config.yaml
num_hidden_layers: 12
hidden_size: 96
n_experts: 256
experts_per_token: 4
d_expert: 64
d_shared_expert: 0
hidden_act: "squared_relu"
moe_layers: [5, 6, 7, 8, 9, 10, 11]
router_score: "sigmoid"
normalize_top_k: true
routed_scale: 2.0
balance_loss: 0.0165
balance_bias: false
init_std_router: 0.00626
lr_router: 0.00217
vocab_size: 8620
norm: "rmsnorm"
norm_eps: 1e-05
tie_word_embeddings: false
optimizer: "soap_variant"
learning_rate: 0.00765
beta1: 0.95
beta2: 0.99
batch_tokens: 32768
max_seq_len: 256
train_tokens: 201400000
max_steps: 6147
dataset: "wikipedia_en"
Below are experts of layer 7 (counted from 0) of a mixture-of-experts language model. Rows are named router (the router's row for the expert), up (a neuron's input weights, with its number), down (a neuron's output weights, with its number) and show model dimensions 0-95. Each number is 200 + 40 x the weight over its row's rms, rounded and kept within 0 to 999.
After each expert's rows: "comes after" lists some tokens at least twice as common just before its tokens as in all text. This comes from a sample of Wikipedia text that the model never trained on. Tokens count by the router's weight.

# expert 186
router,196,216,140,174,267,165,245,259,218,235,205,179,255,211,163,176,172,194,239,163,211,189,263,208,134,232,200,200,193,187,154,218,165,206,231,218,181,269,202,236,217,165,156,241,188,244,237,122,104,168,223,139,148,250,222,232,180,147,190,227,173,181,167,176,239,161,183,139,210,256,191,169,260,188,197,204,217,176,239,111,228,227,120,225,172,233,128,226,198,219,139,175,194,71,215,201
up0,183,126,151,183,139,242,144,143,216,195,208,157,206,182,222,185,221,208,167,199,222,144,172,265,130,280,247,270,162,169,203,226,202,191,226,166,118,157,212,275,223,169,231,236,204,239,175,265,207,183,236,203,256,174,149,142,169,157,304,209,157,196,241,133,239,114,211,207,175,202,203,210,200,166,207,246,187,152,226,196,220,156,203,254,169,185,254,201,238,232,192,179,169,230,122,155
down0,162,201,161,196,237,197,183,232,169,169,241,225,172,168,173,205,150,214,184,198,144,249,216,198,262,191,234,258,193,209,286,210,167,142,225,216,198,179,227,227,187,164,181,170,170,141,190,224,253,211,160,201,244,226,234,193,182,149,287,192,209,243,251,257,189,177,317,251,110,180,209,241,191,170,231,220,59,201,113,196,232,194,263,201,141,169,227,214,242,146,225,243,194,200,192,217
up1,218,311,195,219,234,135,312,252,241,178,207,95,225,164,210,129,150,185,204,226,175,208,150,164,239,264,198,176,197,244,226,142,194,205,187,282,196,224,266,228,161,285,222,121,177,167,215,233,175,239,187,209,189,250,215,191,210,201,204,235,183,108,228,239,169,227,205,171,169,218,261,176,168,250,150,149,191,213,175,206,176,231,262,184,141,203,229,200,214,219,183,234,210,178,205,183
down1,215,195,260,218,199,215,160,129,146,192,126,202,185,225,207,164,198,242,234,255,209,202,172,212,213,192,209,228,265,144,264,203,226,180,196,191,194,121,196,221,213,278,123,138,165,179,250,164,215,190,221,174,246,237,251,200,192,168,199,188,191,181,282,199,146,183,214,148,206,245,216,304,227,195,265,195,233,215,169,249,68,114,188,272,207,208,208,189,245,208,170,192,173,203,198,138
up2,194,259,193,177,233,224,187,267,270,203,218,234,228,251,244,199,201,197,260,205,178,236,206,194,180,260,174,253,246,149,215,154,237,227,181,137,248,167,224,180,181,232,175,304,230,279,193,221,186,163,198,218,133,157,220,163,124,190,157,213,197,134,107,233,203,205,191,214,235,139,243,210,198,235,236,222,174,175,184,114,216,209,173,160,209,181,106,223,234,255,121,261,208,202,231,169
down2,126,226,181,218,159,199,204,196,219,172,210,170,163,165,224,151,266,230,305,249,164,197,259,218,224,246,217,184,224,203,217,129,203,143,168,118,136,172,197,212,136,233,239,188,173,162,232,196,234,123,221,151,146,168,174,198,200,169,198,185,226,185,128,158,236,249,227,233,234,112,156,132,177,184,214,237,159,188,214,191,217,187,147,210,200,215,241,181,153,196,295,232,112,146,205,227
up3,146,249,220,275,275,177,255,210,197,254,195,197,258,182,198,259,178,203,226,283,206,217,193,224,202,252,223,218,170,206,257,159,84,176,180,265,232,223,177,164,173,165,161,155,202,194,248,172,187,218,252,115,243,185,216,195,212,252,233,174,145,197,195,221,198,109,114,205,202,247,222,223,162,144,191,207,189,257,224,125,210,189,175,131,201,247,157,222,209,208,239,183,167,124,214,219
down3,202,260,216,210,168,206,192,228,195,182,184,155,124,137,186,186,117,145,261,197,143,218,295,257,247,222,213,204,222,162,165,222,222,198,146,186,246,218,188,193,166,188,123,227,163,141,59,210,236,196,215,222,185,188,281,263,144,177,213,142,193,153,187,269,192,145,225,209,188,234,170,215,210,238,143,224,227,195,236,175,205,245,210,189,198,143,239,163,209,233,233,220,169,149,208,139
up4,247,150,136,182,196,140,122,240,264,208,227,164,167,224,170,219,219,187,212,223,200,185,214,170,166,154,181,202,188,198,243,194,208,242,175,221,322,193,168,210,250,148,167,215,203,282,146,214,181,263,251,180,179,181,257,279,203,166,203,177,236,181,263,201,166,142,192,158,234,255,140,196,167,137,223,246,183,163,205,120,172,209,158,208,235,178,156,143,208,147,208,256,187,118,240,238
down4,217,177,218,174,182,124,127,173,213,177,237,145,230,164,173,220,165,203,129,194,158,180,190,239,245,153,277,145,250,206,140,143,112,166,197,169,211,264,182,138,203,169,245,202,247,160,221,213,185,190,206,188,193,161,103,228,219,237,203,134,200,239,196,233,101,148,185,118,185,229,216,220,238,174,250,182,192,214,145,224,171,258,184,194,165,170,213,174,240,255,167,179,167,139,175,257
comes after: " ", "| ", "==", "===", ".", "J"

# expert 135
router,170,230,192,155,250,99,205,240,215,190,284,187,209,144,163,180,179,247,229,103,194,246,198,167,160,232,198,188,202,206,166,208,169,305,285,228,179,264,174,225,169,197,214,166,206,259,176,183,159,113,247,210,193,175,161,197,147,195,124,257,158,184,226,165,191,161,204,173,138,203,184,119,201,154,233,211,234,183,210,221,249,213,191,172,140,202,263,193,231,227,184,222,151,140,219,246
up0,206,226,176,135,152,197,139,309,276,184,219,192,217,178,259,180,229,258,236,213,182,202,184,200,186,261,157,157,194,296,224,183,254,164,190,261,194,242,188,182,223,178,260,163,188,167,101,238,177,276,182,288,169,219,204,190,207,225,212,179,207,213,169,185,213,185,212,140,214,267,220,164,229,175,213,263,204,198,188,234,143,134,193,199,233,178,228,265,169,206,281,217,220,176,268,150
down0,133,206,167,250,216,255,163,148,218,187,192,215,191,180,271,236,245,241,250,223,211,203,235,197,233,192,219,198,231,215,153,174,242,208,177,184,148,212,307,252,246,180,211,182,146,229,258,294,231,189,220,256,221,154,223,220,218,188,284,213,156,239,206,168,198,180,247,173,148,178,160,219,274,203,254,148,231,214,268,160,174,200,193,215,214,169,233,191,303,201,243,183,287,138,145,227
up1,118,201,230,205,192,181,187,253,151,202,262,239,205,198,178,225,234,216,87,187,267,206,243,183,247,176,160,177,209,203,248,134,139,183,211,250,187,194,228,199,198,169,169,191,202,201,210,178,219,185,207,119,284,123,180,137,257,169,144,165,171,175,189,216,180,203,230,145,250,198,244,173,173,229,162,170,190,306,265,206,210,184,243,247,242,231,206,134,227,212,167,285,172,160,216,138
down1,211,212,163,201,158,190,207,95,200,148,232,180,224,179,229,216,221,225,252,184,242,188,198,104,250,295,172,206,185,267,220,229,205,165,231,140,167,169,192,186,165,212,224,281,180,166,144,168,233,198,212,191,216,198,168,232,169,223,224,135,195,161,234,263,122,196,188,256,172,179,215,191,277,168,173,197,178,93,233,235,258,249,153,197,176,172,292,216,147,164,210,194,257,214,190,238
up2,171,225,177,219,246,138,213,236,208,198,265,211,205,227,157,136,130,216,159,197,111,235,211,246,207,212,185,226,276,271,244,142,139,245,84,198,268,238,154,202,238,204,196,234,207,179,201,135,146,232,164,252,213,211,206,254,181,91,254,181,219,199,207,208,100,157,171,202,188,227,246,222,237,167,162,212,216,157,172,222,242,152,185,178,200,193,217,186,185,203,221,224,193,229,228,262
down2,145,213,216,183,194,239,205,260,196,179,212,94,253,202,153,212,235,162,220,201,193,274,159,228,180,223,207,158,241,189,247,285,148,176,224,170,201,268,212,224,115,257,168,238,128,188,120,117,258,233,246,209,236,187,214,155,181,255,154,253,172,228,200,170,175,211,191,224,254,148,139,207,240,170,192,202,187,146,194,206,234,222,253,170,204,209,156,176,179,186,262,225,186,117,255,177
up3,250,242,273,280,185,163,163,211,188,170,234,190,184,175,154,210,257,166,215,149,226,203,259,212,178,208,192,200,222,240,172,254,157,158,258,206,89,156,209,252,167,136,272,168,222,188,163,170,201,146,206,192,202,195,140,231,197,163,107,199,156,194,218,203,233,152,179,203,187,168,192,182,250,225,285,228,240,140,195,192,239,140,243,207,201,286,246,161,201,191,137,171,116,197,189,167
down3,246,177,115,230,200,229,191,209,181,197,206,204,213,233,150,141,209,191,209,155,197,191,240,187,153,182,214,255,162,235,199,129,232,251,276,204,218,233,236,128,154,202,338,129,154,163,178,248,209,218,174,201,252,246,246,184,172,239,140,220,198,138,131,188,227,254,175,165,226,218,219,132,219,194,140,178,222,153,144,151,203,183,177,190,206,157,246,161,229,236,199,272,185,223,256,244
up4,164,228,273,195,169,192,241,173,208,249,194,224,96,128,171,210,180,223,190,174,185,189,207,248,209,198,252,196,167,227,203,209,240,234,225,228,153,187,225,189,257,233,228,171,248,226,178,115,230,301,188,216,183,193,203,202,140,206,218,186,78,235,144,220,253,156,151,224,221,157,217,246,221,253,223,217,234,268,263,193,253,249,216,223,208,199,245,230,281,149,163,224,249,204,263,169
down4,167,211,213,279,175,202,244,239,170,167,214,164,230,170,211,165,167,222,157,244,297,174,230,180,194,234,167,205,233,129,202,253,203,168,182,168,198,255,242,160,216,198,255,198,233,256,233,200,243,282,195,218,157,193,274,243,220,98,193,195,156,219,235,172,227,204,249,226,264,239,201,226,219,212,254,205,194,212,231,233,189,270,158,210,201,306,152,201,127,168,252,219,170,246,206,110
comes after: "| ", ".", "on ", ":", ",", ": "

# expert 79
router,197,213,160,159,216,133,204,234,219,235,238,167,210,207,166,183,200,171,224,142,148,211,231,212,115,256,154,173,244,181,144,215,184,239,267,187,189,254,139,259,257,209,202,195,202,262,228,109,157,121,238,162,140,243,234,220,229,193,164,214,148,247,165,185,191,164,144,194,200,245,188,130,231,153,214,220,249,182,255,136,220,222,165,189,191,258,184,230,189,246,160,162,155,130,269,248
up0,195,228,255,200,244,183,247,238,210,290,179,236,240,245,292,212,197,213,192,162,319,233,187,256,178,171,159,191,203,259,232,168,155,223,173,180,201,183,185,209,278,145,180,183,174,166,158,214,197,175,209,188,146,195,208,189,196,163,249,194,182,203,206,150,143,221,108,281,183,228,149,172,137,220,263,248,213,158,250,197,166,267,161,200,203,232,221,204,189,175,133,268,187,245,226,269
down0,123,153,206,200,181,185,184,206,201,213,232,202,252,283,275,194,211,198,179,239,169,171,230,234,293,246,153,108,181,213,136,94,181,176,197,95,181,189,169,221,246,180,166,243,194,236,227,195,230,261,189,109,220,211,209,186,190,185,205,186,114,241,151,254,239,197,210,245,187,226,242,204,197,169,239,218,262,185,213,215,231,266,254,208,207,236,210,179,233,178,201,236,187,243,188,123
up1,167,161,206,190,224,159,300,220,123,208,197,155,206,224,214,188,223,188,242,208,118,179,244,152,308,222,201,187,162,209,221,157,212,208,254,163,195,185,200,189,204,234,199,197,200,248,205,222,193,159,204,180,141,210,227,206,135,179,225,183,177,234,212,201,253,197,156,223,172,190,198,160,112,236,153,264,282,276,159,185,200,193,177,222,170,194,134,209,209,227,213,266,306,83,232,228
down1,235,218,184,226,214,180,190,191,182,166,188,235,120,208,181,130,225,148,194,228,214,203,176,140,315,149,117,217,249,144,142,229,175,185,191,267,119,221,221,225,235,220,194,187,180,135,161,205,170,202,182,230,260,263,225,167,249,214,226,142,177,276,238,290,183,299,246,150,196,168,234,137,204,170,211,189,202,218,225,180,166,155,223,270,187,211,172,187,173,153,195,218,210,210,182,241
up2,186,165,223,183,139,190,173,220,241,215,234,184,269,228,161,216,195,232,219,202,229,227,216,176,198,216,181,167,215,195,246,246,308,151,156,173,214,206,173,231,228,170,195,189,170,168,149,226,93,172,135,209,263,231,173,233,189,241,187,176,208,233,246,170,222,264,256,274,245,156,220,202,205,272,282,240,238,195,269,200,162,301,274,144,155,174,192,178,187,200,181,182,129,148,208,180
down2,239,183,208,177,159,194,189,247,169,213,161,185,184,168,233,145,182,207,206,132,125,206,99,172,220,263,206,162,205,253,204,121,136,225,185,147,223,188,196,188,172,98,258,181,143,228,143,234,217,229,167,218,121,133,151,242,189,228,208,176,214,182,241,174,162,190,209,198,187,139,232,179,211,276,218,184,222,178,244,192,221,190,202,135,161,194,141,261,178,168,227,197,231,138,124,277
up3,172,191,255,185,192,256,252,159,177,182,274,181,192,194,152,185,251,224,177,231,157,181,157,193,232,166,193,137,280,194,155,256,191,202,203,170,172,175,215,280,232,210,241,153,203,176,293,122,159,192,163,192,193,270,192,179,144,177,232,232,209,181,119,227,213,120,150,252,212,235,255,222,123,215,252,166,193,244,142,183,195,201,204,173,160,221,179,188,230,216,298,225,208,214,243,124
down3,171,197,198,210,194,231,145,252,145,78,176,183,176,244,266,228,194,190,151,224,138,208,192,263,203,114,218,178,217,246,185,247,186,207,167,210,186,222,146,164,152,251,197,189,242,148,206,166,273,217,210,252,214,292,210,214,151,215,188,248,259,194,233,191,197,292,175,217,177,213,196,208,229,192,187,196,178,170,190,132,149,288,156,218,192,177,173,86,189,254,178,175,170,179,171,221
up4,98,297,176,164,218,209,235,253,266,152,196,232,201,225,147,151,203,192,220,178,190,229,240,203,210,234,197,165,242,223,173,210,188,203,215,215,122,213,164,247,242,232,196,215,241,183,289,131,188,109,219,179,218,159,147,191,268,230,91,211,221,210,186,180,205,301,143,197,137,193,211,150,207,214,193,238,248,147,180,214,246,212,172,216,199,241,193,252,197,211,164,247,206,235,200,264
down4,169,161,194,186,241,162,229,272,230,184,193,219,166,150,184,256,148,151,131,215,279,191,171,181,239,243,126,236,274,201,300,192,195,159,238,165,173,181,179,205,187,195,209,168,187,218,220,162,245,199,184,149,192,168,204,186,230,133,184,126,120,175,180,143,218,207,233,149,183,189,186,127,126,257,168,210,118,226,243,148,167,190,213,236,208,217,186,242,203,198,142,180,147,119,152,186
comes after: ".", "the ", "; ", ": ", "and ", " "

# expert 185
router,145,208,121,182,269,179,254,214,227,214,252,154,185,214,205,188,192,270,166,188,219,206,211,173,142,260,197,149,247,119,160,184,141,276,255,164,180,218,139,214,252,224,213,199,173,289,239,152,180,143,261,191,185,203,220,204,201,179,151,244,142,201,149,194,216,129,154,190,238,259,163,187,201,147,224,186,229,131,210,124,242,229,212,198,169,198,149,224,188,257,203,155,137,184,246,234
up0,248,131,164,189,199,267,191,213,159,169,175,294,194,179,162,228,219,193,146,181,203,165,208,236,173,223,143,199,108,226,147,154,129,170,253,169,237,192,277,212,185,268,213,183,258,258,132,165,211,177,223,291,180,214,266,162,219,219,222,234,218,214,267,295,194,151,193,193,252,231,181,195,188,199,210,234,246,150,202,123,184,257,178,172,201,150,217,204,213,143,184,221,146,206,190,196
down0,265,161,166,205,253,190,267,271,222,249,275,182,186,239,252,172,264,235,184,218,226,252,225,207,233,208,173,215,178,208,213,155,216,180,155,228,171,237,164,175,189,218,194,195,184,218,257,116,177,205,218,147,300,208,141,156,194,181,173,248,152,185,234,194,175,233,215,170,223,143,282,148,224,209,213,216,290,228,197,195,135,166,284,246,197,226,119,137,172,220,173,159,218,229,144,222
up1,226,182,230,162,270,175,249,208,172,167,236,190,181,207,152,179,203,243,178,286,297,220,196,192,191,181,255,166,140,182,207,243,167,223,193,177,201,178,170,241,188,211,188,118,242,214,161,222,181,179,284,61,284,221,167,217,211,200,219,189,242,135,197,208,203,164,164,213,237,259,212,133,173,240,222,189,223,193,161,231,265,215,275,206,264,228,201,130,194,195,234,217,149,146,218,233
down1,238,144,225,193,189,181,279,121,227,258,153,220,271,245,209,253,171,139,137,280,143,227,171,238,220,275,157,166,180,193,145,209,171,205,226,221,242,257,259,116,214,238,194,204,222,204,172,179,203,161,134,197,213,197,185,230,266,206,174,183,230,219,219,180,150,212,244,167,123,178,214,290,199,187,198,201,204,224,220,135,184,205,155,161,188,267,124,203,245,204,274,202,209,205,173,239
up2,225,181,217,228,186,167,316,279,185,194,212,218,219,248,237,196,189,153,159,200,215,210,224,153,254,195,197,141,213,243,160,184,228,194,209,231,161,211,268,232,231,244,184,132,297,163,185,216,229,211,187,229,246,165,189,215,207,129,164,219,97,156,184,212,212,181,155,248,209,230,233,214,255,222,134,203,127,214,151,254,186,205,172,124,180,91,195,241,232,186,141,167,229,202,235,185
down2,151,257,215,242,180,244,154,170,155,209,179,210,203,128,199,227,163,245,215,268,185,217,186,288,197,215,206,212,293,182,236,131,131,236,214,129,260,155,114,164,189,133,221,168,196,229,244,149,161,172,217,135,202,215,173,201,240,243,152,187,284,215,226,163,227,125,259,111,198,214,224,237,163,266,223,202,214,228,230,221,218,211,225,180,161,238,192,206,184,208,211,201,141,176,158,221
up3,178,218,223,198,252,181,220,196,206,201,182,207,262,283,203,165,206,214,188,151,141,236,150,224,201,257,219,237,241,134,206,139,222,231,325,183,234,157,192,226,167,237,205,257,242,147,196,170,236,102,212,162,183,198,254,235,200,238,192,185,203,154,223,158,211,157,169,199,208,221,283,260,193,225,147,146,168,170,169,169,239,189,156,85,213,146,207,260,144,180,155,225,218,204,237,209
down3,206,220,188,239,135,273,212,206,264,160,173,165,203,140,192,206,239,191,202,148,241,112,178,181,193,176,207,249,218,171,227,247,171,154,205,244,138,153,257,221,151,262,203,177,271,203,121,241,168,158,153,190,241,201,266,145,198,220,210,239,196,164,206,233,222,203,258,170,185,213,194,203,240,256,241,199,143,188,105,267,139,186,136,224,238,227,189,232,203,230,187,243,280,148,227,252
up4,185,201,220,196,232,210,168,191,167,200,252,156,220,213,199,300,134,258,182,165,209,189,205,246,217,226,175,190,224,197,138,173,228,267,247,194,130,216,138,145,210,170,201,225,195,218,207,186,213,267,99,195,144,280,190,237,186,215,101,208,183,203,250,282,212,216,111,167,279,199,210,183,164,207,184,200,187,176,225,207,302,217,184,187,215,150,251,271,240,201,198,244,214,151,191,159
down4,208,240,223,183,195,170,228,177,153,148,167,186,188,173,171,140,199,250,206,195,196,247,174,197,301,211,193,158,143,187,212,183,207,246,199,201,177,139,223,254,234,221,192,299,256,221,266,186,213,178,235,227,302,150,160,242,184,172,216,158,248,180,246,234,139,212,209,177,200,240,185,177,216,217,224,216,95,229,144,262,115,211,192,143,114,231,261,184,198,145,205,170,249,156,187,197
comes after: "\n", " ", "for ", "\n  ", "by ", "used "

# expert 68
router,183,215,169,166,222,139,214,236,239,245,232,169,206,199,173,186,214,182,211,147,150,225,208,201,120,255,151,156,250,187,128,217,196,224,258,193,203,259,146,257,242,192,209,213,183,273,237,98,147,124,236,148,151,239,237,193,216,197,151,210,159,260,173,173,192,164,136,169,203,248,193,152,233,180,228,203,242,182,260,146,243,240,218,197,181,264,173,226,208,261,187,167,160,150,272,261
up0,244,141,218,121,123,190,212,136,242,243,173,313,153,232,158,189,237,222,207,144,262,203,203,161,215,187,136,247,179,219,137,230,218,216,241,174,216,196,196,210,228,237,239,190,200,172,173,187,175,214,246,161,172,233,196,186,212,194,259,245,166,195,273,218,245,158,81,191,236,180,114,180,161,174,256,173,203,231,257,218,238,213,181,255,224,247,233,225,207,229,180,208,272,181,251,238
down0,156,196,185,208,138,194,218,201,217,187,215,207,154,66,198,181,192,205,169,258,196,227,210,160,260,198,256,140,182,232,219,262,174,233,167,228,188,178,236,231,238,243,180,177,185,191,183,245,202,152,252,207,234,217,184,144,152,243,319,236,226,232,123,209,206,235,217,188,159,247,207,200,177,214,270,235,239,200,186,228,224,183,184,256,145,220,105,235,150,234,179,138,189,256,130,262
up1,177,214,198,206,250,89,214,249,211,193,230,243,241,167,253,224,192,184,262,208,184,216,187,217,188,260,199,197,98,216,189,172,237,221,145,202,217,239,255,179,214,184,178,242,260,211,160,170,149,151,206,152,157,221,169,213,211,153,130,176,238,179,130,144,194,139,183,211,176,247,276,208,148,252,209,239,185,219,138,198,200,195,132,210,171,256,248,267,250,311,184,192,237,170,184,226
down1,258,215,139,237,218,215,253,231,225,117,135,153,233,299,149,175,197,183,156,207,215,230,152,225,198,190,240,177,242,194,189,207,165,143,159,198,191,191,234,252,139,231,187,204,198,167,247,185,248,203,152,175,194,179,221,197,258,200,117,103,227,180,154,218,198,228,212,185,148,313,125,182,215,170,173,164,219,278,152,164,132,165,194,195,250,171,201,150,215,156,214,178,154,206,167,190
up2,229,226,195,195,214,194,241,192,179,191,186,145,207,119,215,262,214,207,203,62,195,229,252,221,160,146,197,230,179,172,214,187,144,240,227,150,121,217,180,280,153,255,119,239,187,228,234,128,160,117,253,256,196,229,205,218,166,169,263,121,177,188,225,208,236,256,144,169,180,177,222,133,163,138,224,195,214,191,186,179,215,205,257,209,208,222,153,210,204,204,269,224,227,192,219,191
down2,167,190,179,155,213,171,237,198,305,212,199,185,150,139,175,195,136,147,205,183,182,248,181,148,235,252,166,171,148,210,180,223,171,296,244,202,198,261,234,180,177,166,228,205,115,165,253,262,209,193,197,228,142,217,195,139,165,220,175,149,208,260,183,211,225,125,163,167,221,152,184,185,243,184,217,260,262,217,183,234,240,212,168,144,191,148,166,204,242,268,247,222,205,104,215,251
up3,217,234,183,173,140,138,237,184,257,178,200,176,229,257,149,199,144,176,225,199,229,183,200,222,152,268,146,212,129,192,176,265,153,190,199,238,258,178,236,220,269,213,183,264,200,203,183,233,178,139,221,213,192,187,178,165,205,200,173,239,254,212,216,210,122,255,229,185,168,109,264,190,128,252,181,172,215,292,210,200,175,193,176,205,114,215,236,304,179,193,209,132,145,217,243,194
down3,250,227,205,250,208,220,133,235,172,210,184,200,183,165,247,224,214,258,222,205,211,125,131,228,227,216,257,221,240,143,187,163,243,199,161,176,142,218,177,156,129,233,215,200,189,243,172,208,202,206,190,191,289,250,166,212,114,150,235,212,83,208,186,253,239,185,241,264,241,235,195,207,247,144,228,152,180,256,195,182,184,213,210,151,245,150,185,201,170,210,222,177,149,96,160,148
up4,201,255,161,268,266,179,256,310,205,219,164,182,235,289,155,176,146,127,201,261,159,192,211,214,262,190,216,223,176,198,238,169,163,229,226,190,137,173,278,230,213,158,136,131,234,219,193,208,227,178,190,191,156,163,200,201,182,176,190,192,179,267,194,113,174,238,231,175,177,186,208,213,155,174,182,225,248,177,108,147,198,278,200,126,184,235,172,203,245,213,190,171,262,199,189,203
down4,178,198,179,170,240,246,243,238,252,221,159,105,222,241,232,198,193,250,257,145,211,208,213,237,207,243,178,225,230,192,233,157,182,174,250,230,237,163,186,194,191,234,249,268,268,179,125,217,244,163,203,203,157,263,121,228,203,186,176,183,193,229,151,167,252,216,124,198,181,215,186,202,189,154,233,253,243,132,226,246,280,212,168,161,250,152,150,244,273,194,186,174,233,173,285,139
comes after: ", ", "\n\n", "to ", "and ", "There ", "'"

# expert 16
router,140,172,204,255,251,191,273,236,265,163,227,176,178,232,194,216,195,272,191,178,238,244,246,181,200,250,91,190,257,146,215,181,199,231,236,250,193,225,209,230,224,251,248,206,142,203,242,146,187,129,235,220,172,191,208,165,197,199,184,227,84,185,169,180,178,171,186,112,158,275,145,212,222,189,233,216,217,171,180,200,180,230,172,166,148,229,181,242,125,165,166,127,164,186,255,224
up0,218,218,193,231,234,178,231,187,162,250,196,153,203,183,237,189,203,269,268,279,218,147,202,244,264,212,185,261,205,209,187,183,215,174,205,201,196,226,237,201,222,225,240,197,228,202,180,219,100,275,244,214,254,229,297,170,201,100,218,152,210,165,212,148,280,236,205,198,268,264,181,235,258,239,231,235,229,213,231,164,234,189,269,106,215,175,242,258,270,190,229,202,223,182,215,211
down0,201,157,139,221,170,190,210,230,187,183,162,88,140,230,217,191,189,207,221,238,151,227,195,167,197,173,172,196,186,212,136,175,309,202,240,185,234,229,172,177,237,318,226,182,216,234,253,259,151,216,194,169,244,257,168,255,244,213,166,236,209,223,226,254,220,176,261,197,93,219,160,182,177,243,147,200,197,203,226,239,150,166,213,233,191,276,181,239,206,225,170,217,237,194,118,149
up1,149,203,168,283,192,262,209,144,264,261,260,163,208,195,162,158,206,217,212,194,226,247,215,205,235,157,201,247,232,311,216,207,186,267,178,244,172,186,141,214,190,227,185,145,193,139,208,237,239,201,172,199,195,239,212,178,191,130,159,238,131,236,253,248,212,228,185,208,203,232,208,288,170,174,256,173,239,116,169,195,224,295,213,166,177,240,137,193,272,179,170,256,176,190,209,210
down1,152,166,233,210,194,235,171,116,221,232,155,233,132,169,242,184,170,216,245,194,174,174,197,228,231,196,190,209,191,111,186,158,297,192,220,178,243,252,253,190,187,213,143,163,280,96,161,148,121,230,228,203,193,183,181,221,251,242,252,139,172,194,209,215,214,181,222,156,263,181,186,120,132,210,238,214,162,237,251,199,231,134,175,140,233,217,238,187,221,140,191,233,182,173,240,198
up2,161,172,255,205,235,159,192,270,238,302,224,228,206,228,172,160,252,195,216,187,148,253,212,203,212,146,229,270,163,219,124,242,185,184,255,222,211,263,274,205,189,249,194,202,171,229,164,238,205,242,172,195,222,228,126,214,228,216,188,212,188,207,219,166,117,157,179,182,241,175,172,147,205,169,173,223,203,196,285,135,197,255,200,298,297,204,173,204,150,117,205,198,205,228,167,186
down2,249,173,183,186,174,148,168,209,187,148,217,134,295,201,190,251,155,195,213,172,160,190,161,265,144,244,213,165,244,177,229,233,108,217,183,260,263,183,180,199,130,248,118,199,188,134,193,202,176,190,197,197,203,272,237,155,250,221,159,196,175,208,223,179,215,175,266,235,194,224,256,234,235,185,229,136,146,209,220,197,264,203,189,268,249,238,173,239,251,214,219,293,215,183,131,201
up3,123,203,218,152,133,190,252,246,156,203,214,189,175,189,216,171,135,168,148,224,175,230,159,172,185,188,193,240,205,215,216,223,200,148,162,244,150,233,237,91,256,97,216,199,176,225,190,209,268,179,238,193,208,193,88,295,221,209,299,194,162,192,235,197,181,237,242,209,176,172,170,176,243,226,167,157,222,243,216,204,154,273,138,231,203,198,212,172,228,144,178,237,174,208,224,164
down3,213,167,266,251,255,206,229,184,303,204,215,205,206,296,170,178,234,191,214,215,242,230,191,169,179,180,142,160,231,279,231,258,153,258,137,166,232,199,225,155,248,231,216,198,211,201,197,218,222,154,164,266,219,193,229,231,181,179,99,262,228,264,133,225,259,223,211,274,248,161,165,265,208,204,159,223,242,240,210,240,202,174,196,229,261,150,180,225,208,187,196,242,244,213,238,148
up4,290,184,270,218,252,132,148,182,208,237,173,127,181,195,211,273,122,253,154,284,246,204,201,240,263,243,125,189,261,219,189,203,217,236,146,219,212,227,179,250,244,188,163,232,212,148,259,220,124,190,188,207,224,222,182,154,202,205,235,236,227,116,181,131,187,197,241,155,228,233,229,224,208,196,179,194,177,181,178,246,285,201,189,192,225,215,196,225,234,171,196,242,273,238,144,215
down4,185,212,267,206,184,227,269,282,187,186,190,206,188,163,161,179,116,319,235,261,168,173,210,145,220,186,185,186,226,233,151,180,173,174,216,214,188,172,218,165,225,216,138,181,147,225,234,228,104,216,156,163,200,202,311,119,200,201,240,225,222,177,109,197,188,243,230,132,179,220,226,235,222,204,203,223,200,193,176,215,172,168,150,239,215,108,179,167,153,179,215,246,233,244,176,167
comes after: ". ", ", ", "due ", "ed ", "\n\n", "time "